Weights of a small mixture-of-experts language model, trained from scratch on English Wikipedia: 130M parameters.
Below are experts of layer 11 (counted from 0) of a mixture-of-experts language model. Rows are named router (the router's row for the expert), gate (a neuron's input weights, with its number), up (a neuron's input weights, with its number), down (a neuron's output weights, with its number) and show model dimensions 448-511. Each number is 500 + 25 x the weight over its row's rms, rounded and kept within 0 to 999. Numbers have three digits each.
Before each expert's rows: a language model's description of what the expert responds to; "mostly gets" lists some tokens that are sent to it at least half of the time. This comes from a sample of Wikipedia text that the model never trained on.

# expert 27
Determiners before noun phrases. Articles and possessives starting an object noun phrase after verbs or prepositions, such as a, its, his, their, and 's.
mostly gets: "Its ", "His ", "whose ", "Her ", "its ", "Their "
router:484545528528516501473503498519453492464532456479507523510513514542535524495464486517503520466469513511558510532489541526525521482492504517505541479544473532450534489527506505492482474526475496
gate0:520463547548510505507491497485458468510505493492486505534493489479485527512504518520506555502512512521460505514514482510493552500513472521504520491436487494506487502487520491585519477528422475
up0:515506525469517503496471511473505497436509504472483460506501525572517468461446493502477499510511507482502540495532523481528514507481532498492465483511475525481467492509498473498538471525491507
down0:478494502480490498468481486467498475547540488479514516467496487480477527505473514476560554502504464505470480490536495524489523454490534512444489450466481498524523518529507471557474460499506525
gate1:444503490514475523509530445476495457487550515502481502512505545491485498498461554524491493492461562506495467507507507507475522487493492528532473530496484518465515515562540511498473506526464448
up1:460494522514532522426531481534446474515502463502515489509532514543502475474484501497517509462499516479532505513508533488490541523520483497513512488498535508529502544477547477531474515549469520
down1:506490544485538557516507477503471494501521521516513489539483541482525503491483493490518504503480499512503490496479506526486502532528528474445504469509508493509502493538480500558479505522454510
gate2:486566447493499479498537494503425485485480478524476516513479462512518513505495532515467512550467522515480531499503466491492537505474513459499542492494505462538578487432433482532529477493474470
up2:483511544525518457496505525526499488511533476516463501519510531495543497442496465504493521501486528482528489558530490510474528485488481504478469476481488501497531494504530496525505489463471528
down2:472529491532546520533458484536514503520480443475492512469479503526465522472500542451447515459497509488537510445525482475500521516511488522497502507493495488454508475511512514520474511522521470
gate3:514526461499463526492487485546475442537527500499502512487464522487516480514491479496498490488508486538481457506506494531469489512492503494493493465552550527485517485485513541497498477471455507
up3:474526493493532462474467524492482474491479481490504484524517522483502534511517477532493450499453531556540531514520488531483525467469506479576484494524491455449520530451525526503516489474553539
down3:498494513504495500501479486500490521496470473475492490494461502491477511482518476494551477511484513483496501453466486505525495505489533489499462477478514527501502486456501521517494524506477488
gate4:477474467509493552492496498496507497506502460505504524484556516506465547480504503511511457468486475498546485569493490556493522516526485515498494483537525523438510515518490491502511498490496516
up4:502442492501493518501490522487485504490517458567465482510548496518518517464451509490487471514534551499468459523544499520514507486497511480488468488497498464485480519504478512546497513473504493
down4:523521514521516516531522511492530477532460507471481506459471522494529473508501514506479534465514432497516499506516469457510505504526554515515497521504510501482514504550495509499493465486496489
gate5:556495458498515501514508538493468525488464517476481503502496513522443547557536492480459506532509507486518466504501511500523494454507476487483502466490481506537505476541475511507512524491513493
up5:483530510521489534546536510502464482492498518492508493474532496496551470491470486511493500496539516528561489514477498467495535463494492461529571500514527484516546518510529522508496498476539509
down5:489503500464459503528492496496493563492516510541522499513544538529471494504525473544521516497473523472508505529532473454505529512538489488472502507459499498553512523479471495517510514495491508
gate6:502519521517531488464509524514457497491524504503467480488455514504501509489462518497530486482542532526479514498459541502490496519547474467490486466480468552490488482516520459520503496471505498
up6:460496533506529537471503479487487494490527500455514512467571516503509533511466477508491502541491522536517485451496486525507521514488517485517511502541500465531482524510497510501493457542448513
down6:478480511488505497528527483468482532524501473498509459465463468503511479471502496494522490517500492494463505487476500502512534506576485461488487501462488495511501523509492549506522501504519497
gate7:501499536526520470473514493537527469508530480515514523492521540514480491508477505485453534492497513501470476524484506497480459507507480545569523480495494506438483534506534500446473494479430491
up7:490557490474504466480477481463533500544484508445484492496504541505516473563512530529548504516531476507458504460489500526524490564526473528473523482459506504474512455471473521449482492500533473
down7:479505513491499463513462478484498501491513504504473512477519509490535486496488485529511484482444517482496486526497467488476494494507491479494501511518503442530461501472497516485500524451506471
gate8:506543523497547506483458510448518509523503497479494499493511406614472528498443502492552501503480529558504525521502513542468478512511493502442508553476460525473503499478451505499514517508492484
up8:521527527496515500478493484505458514485496514451513538481500514513539477486449503511500497466507492514525485472503514476477506523484489520508511477511526521483503491506508566473528495509490520
down8:503499509518469488491542486482467497460513512540515463495527456480461499511491505517500498510503470519494492458513462477512485513472488484502512497515498523496510488496472499518509485496507463
gate9:504521524489513503516529481488462469466485497539519500477503499491498520551456484483504482445505512503485463507487583539503530508430538515494544509475518493508543478507479483512512480518463512
up9:494440526480472446520507523514499484490479482503504540511530448545491510506525519513483529500455507495463467469478513473529483470497516479496495505476497464501582532488556526473510496495475519
down9:467483500502520499498495502556513492478493491491487471508460532521464486481483493479519498465523470518503478488492514508494508540509538489512495493510448545469495470479487473495493467504531531
gate10:480509518464545575443526528498457480480519506453531487468491535501512501510460461491464513461526475572464514506476543518487496512498475493525521492512484495460537490536521491497516478489488512
up10:443550495528508512508525453499480475486558508586480497504507534500503483489464520521472496514476486459519514539506505469538466516477511485478496493493472507446523528513480496471488505476477482
down10:504505530472506480477508519539490525509527491489538480507497537502492457483498533498541437486515509489541521500476495485478495480477545486510529457492497473492529480526510534476507480467493504
gate11:549495500529525520443527480453445487503517486516514477487543476532460481520526522516515486444543491492454478514514511502517498522471444521488502453464495547488512511518493452508513554489463483
up11:456534551500503515490500483518444505479497487476537547509524501528481499494495524472470542522547462547534499512522498518511527509474481522491500510487477535495473478464500531524521485485473466
down11:528509507530477468498577516511498500515549541515467517503469463484503479492553521544533501454553472515489498482513437488541520538469559498498487516513506491500515500492525507482511487512519485
gate12:494448518468483446458452487520506530486502488517480504492485503514498493502506487487494506494497522468472488519482507497513525501512483482465499516465499453527496477513508484467495478487510488
up12:533500496491486491510520489456476528505500484570490488529510501507509490532520503493500503515479475510557506485532464482504532524500488498518479460513465473451520499547532512481504529501490498
down12:518527500560527511498526494520525542461504502514473504511524459472495521482528454496484505543466549504493486499543501488504499482493520538532489538493491458494473497482472488497499503505477500
gate13:531496480475506537463503492487510498521519512528536473503484479491494549481505504509503510491502489511483485518507533518481497490484499516458505500456483442492533495510502449491517471458490511
up13:493473477512502537453505491527533533461485555497520475491513485484536531484488489517484508499496500512493519490525567513522495482521505477522462531567531529514513514475510470530490483530481498
down13:532489478530517501501483469458526513483504476481461490501535480471473524462525572498508469517495516496491459521510506484495507522503490493513468471516505494453466523478497474513484514523501565
gate14:482494467453510506501521507422529485486509478534500464494489532479508521473533479492565518513512486527531516511505477516524494495536492515530511499493518506480529487494492477503511457495437473
up14:487531485508483505426486494492509509463486487492518479465494479549509543518509440524508476524535518523465464506469483547476514466459498522479457488494512512496536505466479466527541466484540479
down14:497497494486449509500529543506484488520475475508516476484506487515490545460517481499479461502483460473494494565523529521534462513488492492493476494572536467534493478481492521476517516498505538
gate15:497506509473505511555522497529462509488500529482485517488489522509570518499449479462494491507523523504456554487457517520522468508527504481512506498540503506481534476494491563502514463513492494
up15:468483523483508532525496492450481539504505465511495453483480498486513506473519481485539540484484483532511554442468525502503479478508506453517505466488451507528499540526554510481458508491551486
down15:535453532531526512536518518516518483521486515479476482489500497475467496494483510464477533444494503512473541511464514513515470544465536444490501479530489522514532487524537519459515543531499498
gate16:482479525492498490464494471490462526468494518493537523484482498494510484503500533493500551497469466477504488505467512512514483550529524513510521515485484487496475499490502521495476525448508518
up16:487472496493521530462484494493463484498514483450504497483492465528548481555453511493460479481479502519507500505483486494458541468475484525522507514519528491473514511483504519541551523483478552
down16:469533449521490503478449476507509475514528509476490498481456480480451542518491497509563502553510557479500468527467487470520531512485490452494518458494521553519445497458525519479529482482501488
gate17:527432490515537499495521508483498519540482519513512526507490463518510519508484510487492509488469521520535462557509525484472455510483478525483540488479497488510558453508523493479534478520481476
up17:569495511515502521531497534526507519513461481489549526497500523504518498498508505486506480507472459492544501473506501475508505448472527503488485493493515507478517497497519516528488485506477499
down17:494451507468486512514480466457491517509545452503504487497525502529520521525518510519512497533503544480525504480531477510505508480503503465519514507507451460507505468508461522501494536524513560
gate18:481510470529523515470530531539475472482523479464489540485493514478529532493506483532508498508492517475471527495504527522500478487483471479558514520514496470477486543496490470484495490553523488
up18:501498502509506510483502492486414495522510451518524465524503549512510489538519527511545486509477440529530476525511511469547518534479521518503487483507435497526502515511482549453462473521451540
down18:479492500479526513485532532483511522507511513492498492514523488514500523506532508497519504497499483532499508505497551545510505490509531524512495476462447554497475470508496496525473467487523482
gate19:530547532495483461491513508471512513535477506483493501487496586536487484497508508546556505529512509473452512508488484487535467510518458540483486483513500487501538517527480494480489519515476479
up19:475494502530522485508545472538511494512522479459484539521533495539544517532504507499502528496478540477498457550494531485479491523465485529511537502507489504504495482514511512478495512486434513
down19:489488483495495487503500485523495510492498493515496483506512498496488521539443511474532513532525526515481515526479561511531496502431503494470503459529462481476494569494545504474473512482452498
gate20:533509501457552563473477520529520488517509492486463475556561497511543492482479526565476485543497507490498519486469546500492509527502508505491437476478480487527544472491498509490480488507496543
up20:429499520482519434481481503474449456541560505519454496489510519464511550533482533523499491529508481529486540507461497517520591497546476522517519477533480506486525477491509527501488508518511520
down20:511479497490493521494497511507525524478522542494496491484509477491520495489483446510494502529474486546460515514473506456516484493498537520468481489485520516465444510474528483468481468483488488
gate21:513600507467519520480494548438463526507519517550466542515514518515525544467485493526483507516498504477526554537511488508536520518558487461537504476487484484515527483530473506506497453479479478
up21:545482494501458536450513444486489526480480481515461533509485514491506505460494496518495515508511512430458441538496470489502496521482474500470522467471468503483490518502519479484514480502486492
down21:519452529493504526484536527499478505513488527517501520500474546501505535459521546482464531486486485546463514502515502522535522541517493516506508468507499485514508502506492471473503494519518490
gate22:505527495477481495485548554435478507488476517495500477462524492512469497477483542480496492508493570481522486492516469477483514502533498507435479443490481519494506527483488461496515560486496509
up22:505496513527491476434509496512467462475515509467494509480529517501501462538487516585490491494520478493451520504497518503542511501514493513511489525510505520512535527538555493495499495482524567
down22:507508512534544514474462476495512522510493480502527508536505527516489519480481465447490478489538489527507533497493496490538470542471511484502527539481497538507517521487493499467484514474519511
gate23:477513479460491494496536482523495514489515471514523506505480476506493481520522499509480526457511530477501464511469523493503485498463515515508508538451484505467485510472498491503505522458483498
up23:460514519512519490469458512507468509454441516558502527506539505460469488525504527493519499481514455498468513477496527497518529492463551474490507477516506478466531510487477470488496537495492508
down23:494506542437490508477496553495453486490476528509496512522509439526516464513505485494530508461543493483503509507484546466523549486488448499473490470471492467530492498466529469475538495482525457
gate24:537533551516528525577515474513535525467492528500498513530493519517532504491471475495489465512478469556504490499509481502514424541478517536482485513514508496472522473481486504540508506531493506
up24:489489507504528467453545474504507467491432488495485525508502456494496488529495471533559523496488483530509548503480535501519528501490474498503534505542512499496510483476503513503507497504523479
down24:514496541482467464527449510464464498470489515532521484497527521473477532495515491520497483467522521504467512492547514504529483531489504514460525554506527510559494523471494504504475528475522545
gate25:515499539454484528509534496473511486523517529527495536503521529516518469504461555506490478487484501495483487489473494492525520511506482559498499470522492585460508535523484523506532472499518485
up25:507541538474516518474487473452475484495483520495483519488475458533511514517506495548505521528501533524474582536504538500510499545528541499470494532476496497498503494466512491494500492510515516
down25:453535509520502479510507523454493481489476496507450493490491453506526505518497532521507516541510496475459528492503479512490438495445504519522515503480508502496518512480512479493489502505553517
gate26:511521464549474454450498481491463514489489517498452452481487511473494521492492489505522518472518514487512471508473503485479494500476525485502535498490544457487501489492501490525507490489536500
up26:487505495465488554510474549455479490495514546498497479466513510524475500492484521495492514510524497512480425498510471535492450484520505521520530511527483488484534458468521477484474506481509485
down26:457505517521523450482507499509486523473500559521532481463518509514501449502486486528493499533470511508459509501469493522471489497471491485508531551516483467474517496482470548497479488546492458
gate27:502527529547490502498562483474497464427493494480547514491511527521500522494473517520479506543474445490475545520541536496528508470503515548493455458515517506483506550517490489482456457483491497
up27:505473509518469485492485512505519514512529487453470525499506535514489475553515484506505544510511473493495470503505484522497494503512527498492487517480506445503531529473488450526535498483501456
down27:542493479504496530466495513514576482469516507510517520501476525518517483488487512517538537511506485533494512501492496510487500497503454518541514530543480529505459505505468488532516510551502454
gate28:509487513518533480521540504507471538499468472464487527471518492482500572522525520500467537501469512498516510512484537506515433482505476481548528524504494494513574514502490464520469518462482459
up28:483543458503559484462457531479460495542510477501491516510511522454533480527527483484491523509544493479512525528533489489504540471519503544482476461500539528483477471486482482514492508492484493
down28:514511502510537484556463471509518499490526483453490542488491505525516469491527504504512498438484518503510485528500487456485454490454501511501532524510505505490522454590496513528493499507550496
gate29:493519515507498532543519481480468492448505457454485526511507508536516474531483503493484455468510509465526488506494498499519474508467499470523526514538539518508543472519500525502510567502450496
up29:478531518505480439451495552496486470490527470514503500525500535462455480492484519495455535480469507519483509494521505530493477525526487498462485457520491477471555506480502471512483489503526483
down29:543433496483495509484513489520557498543513497492503500540508487495489489498534529543459494519497551513537489498477493479451495495501488477512525512551537534490483502474521494486513535467529512
gate30:524486491554535506478522508534482504511529523513500535491497498478515499474524487533533522499462503533521489489484489479472507481517504513478497536529516517487501500467517499540499513471492473
up30:505544505492517527500513524471492491506522501498504482519476469528549500501525512502468472534514512550506499513505501468478501507511487509490477466512482507503537517509496473457502496492512445
down30:478509516471501477521548473498512493466511480484459525520481486530540486517483460517488477470480472530475530533508523447504554515546495489481499515497492463475528486491518478517516476500490470
gate31:506479511449530501474472482480516473505493502525504512547536479520504490516438491510518500491483504521512476482501515496489487479505506505455490534528445506491502535475501503527473508496479546
up31:500488493529489509508565508550499481504485476492498530481517508479520500458494513471493464479463461478474520482510532486500479520483531504526518466505515483488467515531515456478501486543475491
down31:483473506549510486505492511506487456536429466500497548483523538498526522516514495461497539503483498504506469525494475515448549480500465530484549480486508439528468504475479498501503511505480509

# expert 53
Publication years and fields. Year digits after published or released, nouns like studies or stories, and infobox labels such as Coordinates, Binomial, Clade, Founded.
mostly gets: "Coordinates", "Born", ")\" ", "Clade", "Binomial ", "Died"
router:480533465517466469500493504464484528489466455534517547522507510494516470508511505524503508520502512535498494495502527511510507532510518539518513477519500483471538502522500464500500486488479511
gate0:515495481500507479483478510452524478499464473506468523469533541514505466519544476544488514506496519491516509511498475528484483513510481463505510501499502551469508512497509498523494514488416500
up0:487503493468465490479476494516482556538508470510467493509507480530534491532520482483545511470562465489459473512553492506508513493496494502491521509461502466454502441472469490523483504500475510
down0:510528512474447507523519495539564507504487495488503467515506485494510466510482463487495430499503504474450476488506517522481493496475505502477483498478497517512503426465449466505562553512484481
gate1:498508497534487487508477472491451480491507523509479480495491440462521509482472503502492468522484519532486492520520510513466499525475505458488496517480511461473516532484503478499489529497513513
up1:474516456507473505505485507477509470489529517527513525546525475507500511549484496497519487518451519513520493510479515434477563554481510507486492442515475478457551431463500512485483496469507536
down1:525459513540529508518510523469518497561465497486495478515572500479481491494490498484497546478515501457503455494469536516500514481483487501505498472506505546502519504518476530486460448454471469
gate2:485470500540514482515501570475511488496476503485497526489530548480444498452489525516509465513511476512518510496477526538485550505488465551500472483468468496466531547510438470526505509502491494
up2:520495474522489553535551491476519481536500519499524522512519529528495504445518520477511517538440460520502531482479518491486512516493489535518486461507453465521549490486475478507502548488480469
down2:484496477466493499481501501480505481485509443453492512469508486527514478494475486547531519553543466521464491488526530514499513507514480509518527530489497469483504456494522502506526507515523459
gate3:485462511478464486518479437515471493502496483480542492491527479470503545480483477539509479499498495509479490500487531530458553516483492512510544489505557490496495512506532452554501501505522504
up3:504547498533514492480517518472531536518459538520516509491531498483509517484535458521456464491533462524528530497435487485491503508477526445492539504494518466441535472488483492522503515501483469
down3:527497482485509488521524514431498498503494474530491461505486514485507492502516482492533538535509563498485483548481495508481504516515522488522514513552540494503505492509467463504486521508517513
gate4:499499432459502475480512474496494464505509543507517508508516534523508478547509468553505474544514457445495547515526497520497519558458506493483525499504453507460434452482453491511496469483500496
up4:505486494493488546486492510518471454465478520475490456483481486529492477496524442474578466521513504481523493479453490511483488572488508518495549486485449453517490433507483526498494483480541537
down4:504524465492504511501489481538473533466498467482512541521510519517488494498515491523497497512506484421498476527490500488471536512517466521516460530421500512528515508490458510515491487490508502
gate5:492487536467479471502502512513467540466473493481547549502459541473522504495523534506485540472500497504537490491449536517503524492485492445512503510496508504502501510557513498482498474475527506
up5:483443475515504512480489523472485472533447476527451544510533528506504502518493526498494494527515504517506519484497512497484519459525538497504502508500518495481496515474537526514469486483485485
down5:508503522481493439520532483506521484467517458453510490501472506483513538508467528495510521471520495500510467490440536506463545542540548498503522536500422526494449503464510535503523539535486530
gate6:501521474500442502502511510510507505484538437475476484515500474526484509520477511519475441512496501494489486481531496547537513498489496501532524524523513549511472472496494505495491503505490505
up6:494463468510440504500516469481468511499519471516495555482506484490486535487472495504511466511445457531470525473449527504469478503494528486510481500522549494438484480536534515519517531511494513
down6:505477468455473567505512494503441478537517517505518493459568468520517501518493455468525498553507507507496504512495468504471444521503504475524458520515492499500546482490505494511512487521494478
gate7:486499475502524475469485474456485501487530504453518496522530504487528499512481466445483471517558505534482500518533530487469550533509475486516492538511501467506547475514522518507521507491489508
up7:500522447555470480484525463514511555480441542550470560503533483467492501497488548477511473499459515501515514522448485489470542505530509523489524473477500447480511513528506506496507477504535478
down7:506519495537492523472464527515481519488520522492474582499534495451450493509480548483471543474472493519497493581529533482466545468464502483491475487483508475493500537499500515532493508519489487
gate8:486528466508478492549471485511490518512526474476479485508521480505556446547480509471516475495507498548506546475483514490510520486454525506479503452493482490520521489484499469521482517490477491
up8:519517513516487513512492441525470488534527505482528581488493535461497525475522512491563471524468478507475486512530522502468516494496529530539437496485472444520510551530535506496492495492462477
down8:498492559457496467525463506546529505488480547484504536494449507447523497515514472479491548479494512494548478505458498472530524508531458473524477461499524469488483516521530496480542512535479542
gate9:482527484533484504498508500508473503501512491489526436487550504484517508485499505463511532478536527493534556492556515517466498479507493484484512512472538473439518481496471505497529483524520533
up9:519480503465479541523510479467471576498498501534482516508541509482486500541483511454517474497537487514530532502493463492507472531500476521497489489575479473489500500525472465455472462468530525
down9:499481497471463506518512518493484557490523495480502501537499473548546485530492519489520509470504503552512523455499522474510467530497453534513501515515499515446519548507504526499511547516475537
gate10:499492493458527488501488427487460454506476485513478496494498461527540496500516490492469507521501459524502553452522512460489517545508502517483551538494506490492515514504514510477493475498507548
up10:512487513497488502506526460479471465466481475443488504505490511510501559511476505507509519484545502524501473492485495526475523486515501507527420443457475493480480538454479514508508493520423488
down10:550507518516492532516516467438497484486508499469468534481519469489514537529515476472534508493483500440484523491454519503473486513508495459512544496464525463527499502523480477474512508505478505
gate11:469510456505487517477546532435453504521469516513499577452470537458490515518477513505537471473502487511515532484436527500520525504533448506513413481522529498510536524545481516485497491501503504
up11:503484519466448539501470480503484534471504492483500477481492489502507468506509512489470498507548444557548457504511469513507556509531558520448484479511486497514512497511546504496498492533492487
down11:462508466527517529537471514488493475525516518467462478515508469504522486504525503504505480504493476555537496538472459566480489502548522503446515517499504499452473547517488494500457488490483448
gate12:446530508527494504536509535468485472497532520526509519467495499490554517512501512512495478537524494503499549507503508540513538517493495494533514485515525467504512523455525542507515504520521454
up12:481495486480519527478531502493495463509498494510516508521531474454493534541458497524523435549482501545527490469502520559496546471516490509503489493487499483535474491451525468515529516497472500
down12:493517500487487473430515489491528529532465480470480528501502511483520497494494492501499506495445490530464535481503489493491533503493498509506495500507473479517453456519527473499522501488492553
gate13:519511500520492488487475497482505508523494481542492497520528501477517448482518502487503523560474526481482497505497503486485517507525519507501485498487470504479505481484557504515485497525506525
up13:497512512484501529506554481478454464502495523462525487470509499475485510509522464520524517522516490496462510508492491544458505471470512498471549506498539455475507478547463512530449503526505454
down13:499485473494464495504497505513507473515448489488514513467512429499493536504476498476484509510551506527490514538483545553523501481483527499516491541496485490532553543497500495526502529498467490
gate14:494507479494469488469537473474516529504503459538522516526508480530477534500563484536517496495499512489466528512530474519533554537472470508512470537505493493479472500489492476507504464514450476
up14:447529497506501492530529513488443519518514470526497559493509525512472485520462494521478486534464509501462485503531521472456471484492498516524457508551484533502487484476489480540508476509522487
down14:469518527477498455502544485470497487432472511508486471501485474497523510527484478518482505486488501518489502443517476471470510496489446458510499477495478479522500525426491540519471502521506479
gate15:505500497524508515502473523440473481509468482541487497519496486510499516489496528517486529513488538516480511501498484493483506453485504507491526483528453562506517494508516506523503519491533515
up15:519544504524461498484502556507509508515444495510455526532457528502495450527468525494519494490467500556518528484546485457533503526491470507542485467517478539510529489499556467500512505534512476
down15:484421498487495520513495516504565539507547493494499509502532565473514509536477535514504474516468492479492513479509522484490491508491491516518514567512472536474481527549507462526521515539488534
gate16:522561513488481455470492456464465587493498492531500527467438508486501557477520538515470505483527524509478493501463478499553513505515523471487495517490490501504514485507489467513521514489496486
up16:510510513470491494479477458461474519494528506510455438500487491542471450517476543499495516465514510504459554518479475504481506513588523480535523491503498502487517493439523499508485499463500490
down16:494557493490503542517481508510500477474540502515475491477478473532479495484462546490484538529487526537464531534425476494465525506533523525502494477510466506487469480479545511507505488521523511
gate17:491497494522482537471495488486466487510517469520505478500489449491496506500504479514549476496509507539524502514494478526501510497516533533517522517523490489481507477478475451532511452454442504
up17:476486460539473479539535485523527536468466492534534472472531505509509519463495522495478479463472477514517499536470558487513513473518527504545536521488456482452480510488518487503472523481488538
down17:476486426492521458462530500491507497542453503500454487472497530542504522502518459493509485505466517521499521501497477475484502479520511539520529480508499519471521513496507488476492538495490458
gate18:459481498504496500468500491472499508460510486455509494455507486514496492524476505482469506521493541538500470478488498509471537504508496494506511546517487506506560488528497515525485492528476494
up18:452555511524451482501504487486492458543526493519437528524478476547524523538519502556508534529507486496512461525494532499489549463486525511511481495499466512462523495472492505523484507468518492
down18:512500512448520470449468488524511505491483498511549507523496525474497497481478513497541524454505514479485498492530504475507445487475463490518488466510506498530461516528492479509479506529500491
gate19:511523503515476526482528473547458471515475505518497537549516463510505490508493517500533528543490498471495525437522496487510479482522510512500501471502478515508498506499541451454501495466521506
up19:463502474541460529499492596464477505486496495501478506531527504507530455512456531507538476476527500506474502481479489528537559484505531515511505501525497501473479486526497508509530492466477544
down19:481481426540515492520445495527513478514479489521499466506472538533481492509474543519524491507515501468492477510501485489459465463491480490471486470519491510536468502511506518475493457516502531
gate20:506517449518490509500530543526471503483508528511525527508513477532517464530464491471511477495498548515491463479478525518553491521474526530497462478492495481468516510477515488500486480498480469
up20:520527488485482525492451550519485498461513508498519481516506495481461486516514504501457528491500516500484525492542508471534465551519479466497521512497478490491505439505524528498564502505480528
down20:504514478515512482508475499490446498482512490545495490472478478530484467490466501494492483519530486534485474481470529512531519554521511503472515485475468471532536470463522476529533522478488470
gate21:443451535440526491487515488463544464570475480500514494503481511513496441578508483545481491498477490511518470473514468526487483538496504507529465520507513492461520511427523513523480489500514550
up21:477498468467533489540521523508486523468476492534483433513518487485532476485543516527480503494543481512502444498502470458518527488525505482510493467506506481526499492514543493504458530485529496
down21:483497532505493444513482507509490506512482502545526480540494494535561496469525492514484532488536486500556472535515514494521484518455498510504505481477506512473531545490473517494522492549544452
gate22:488532537481462483544439539494449519515446515437471511514549493494501514525525531516488489492504485493490504526463466509519544489478500519493527476464527529488499503518474533486501487484490520
up22:520500496465511456480494451508476514505528467539485512517476470480484490474500557485449537496512502471486518507560502480477534506502510490467516471511492526524478499541520497498492478465542434
down22:481490422514476494494470524487481544513472510514500503511483530519510498525513464483492507510485491482470491470520511490509492430456489480538511555504489500514454539512520507506497487481552507
gate23:513508485487488470496508476522476526526534517489535515536524477541442515506498467515501543500509461488494491489492472486522496547468474524511502481486496538487474526488532531485505501485491479
up23:534496518524514473531489493482509496515490479533509491511506525526505526500474504534504542536458506469522480479517428501504479506537482520485466461472472515484466492483505436492506499481475478
down23:498514475563498533515513510501480515524453551530516500493523513489511498515494509491534466497530497531507521438502512536480458509472484521485456502467516502507516472470479494503461468504461501
gate24:512515448519495520446489531493509497484514472536497505516485485495488442551523496478430485545478519505508504491550476482507503530542487505494481506535485492487513525490504507486480505524508501
up24:474546524563512492508477478460494550532516484482499509466509488500498515508489533513524493499539502527502534486495484509496522481503521506456470473496486462520495467472482495504485494520463496
down24:472540491503515480516500525519501491503516493495453507507485477542516542474557479470557501497483514487496512521510496509494492526518508495473547523526473479476511487481482499494455496536482512
gate25:504530488532529482482502490471472510474478506535506463496557518459505508544518538502435517505462485511528497495477472552534521492502457513527529515493467511482524486505507507514527538505512525
up25:518516554484490476516493535496516476515498510480514498467517468495528537508458527523499490520520445513503519453511467476513557514492476486527507484514528458512503494513556478522476501505514492
down25:524529523503462509540496549545521489515483507478568490473506501546513554542474522475442450504495496472503526497439489515524527478491501529529510512526520495535488507512512476509510506492529498
gate26:461540484478449519501482496436501497507514515554474482490522502461500515472505513510494503545508509486515461513483546530511564513506500491531491503451453511458498485527503475482487480463536524
up26:483492532515488494470502471470510488499494500523495518493517527511493528489487525490506511519517538479469539498483515508483499465475471475528509483486497496522496478516511480542519469530508492
down26:521507513469509476529490542534548531480536528517544502478466497487518478523510511479483513470513483458472503485501471481574454504552512517515531524509477508513526488505528462514533501523521489
gate27:467506507496517526475491494495476475472480487531469496540486509468493467478508525470508500488505505487491496554488496492527502497513502522508476467501461473484509507470496496517488503505493524
up27:461488507535515528494481479464457474508466526492485501511495487514490521485508486480445468495502503517545491504446486528512519520490527520504490516472466477499514470492542505524473499471468494
down27:487476473515533473466481523451518500474515529510495502523542520542484484538490499505502477501512536508520500545480545472491522490518497485497527499525483485476489524481524510510506470460537488
gate28:491470487495521526489541513464507476525477514524501529488459518518470494505471461512462528527488513481484486498501480509476499490487498514521523546479568494485492499487483503531509524528489469
up28:494537517490471425509490506510523524515496507522518538464475501520479529467536507467501506471478517468527439489504514525503515504438528513475476488514486493455522511509491454492532473474496494
down28:513516493486501505452532500498512489471529468544501515482497445489496540466478521524514502525489490551469488489500575478488532486485515495458483512462496493526513500435499493512485498491472511
gate29:492496453504452504495512471462479511486478507497519504504539534492531460521509479539493473513450506495479508482500520506483490485537523493497483460512540470488448491509483467527473518522457537
up29:490489486522510462538524503470463437498500494494482517502490496484525519482470486497513477524516513501495543489509510459524461508505459500446464496427532509511514492517529552471493470483471509
down29:498534549527485488478476502541455477536510510453488513507469493509446490482525481480528464456490531488488513457503489502506502513494478504502509540483458485531556521488477486512521495520501553
gate30:552511490481492472439485498467486521493531448540567527530506514511511494457534511492529506509502466480520492527506505521495506507495501508450512531488524509478511480477536515510476492511482509
up30:512520469515439468519511515461500491497485475516503515486496462517487513490513518514516574503512519555488529491485536493487506490510499508528502503532524514454534536514502465461520490483479524
down30:502528527487487514537501514509506519519470487455427472491512534540507463489525503514504505556505503513487508527461500484543490475474510480481481502495462511517503498508477503537477510513474498
gate31:470500505519524463516519545455511532507443515524517463532490494510541546477495488510485523525484490523517483547467513502503548523524512449496488484511513475497534481490513509496463514479505514
up31:525473480510431534497478455497536464482469489527519498498475476480504527473503491542510494479477510503494468493502509509466526477508496477506554452515516530468461477519487489528550514511535514
down31:541507506497493524480487547530486462470489505523476499470473517534493499520455482508474524490480509486498487446547485503527500526498500489505472518518526476519526504498486505508524498495483514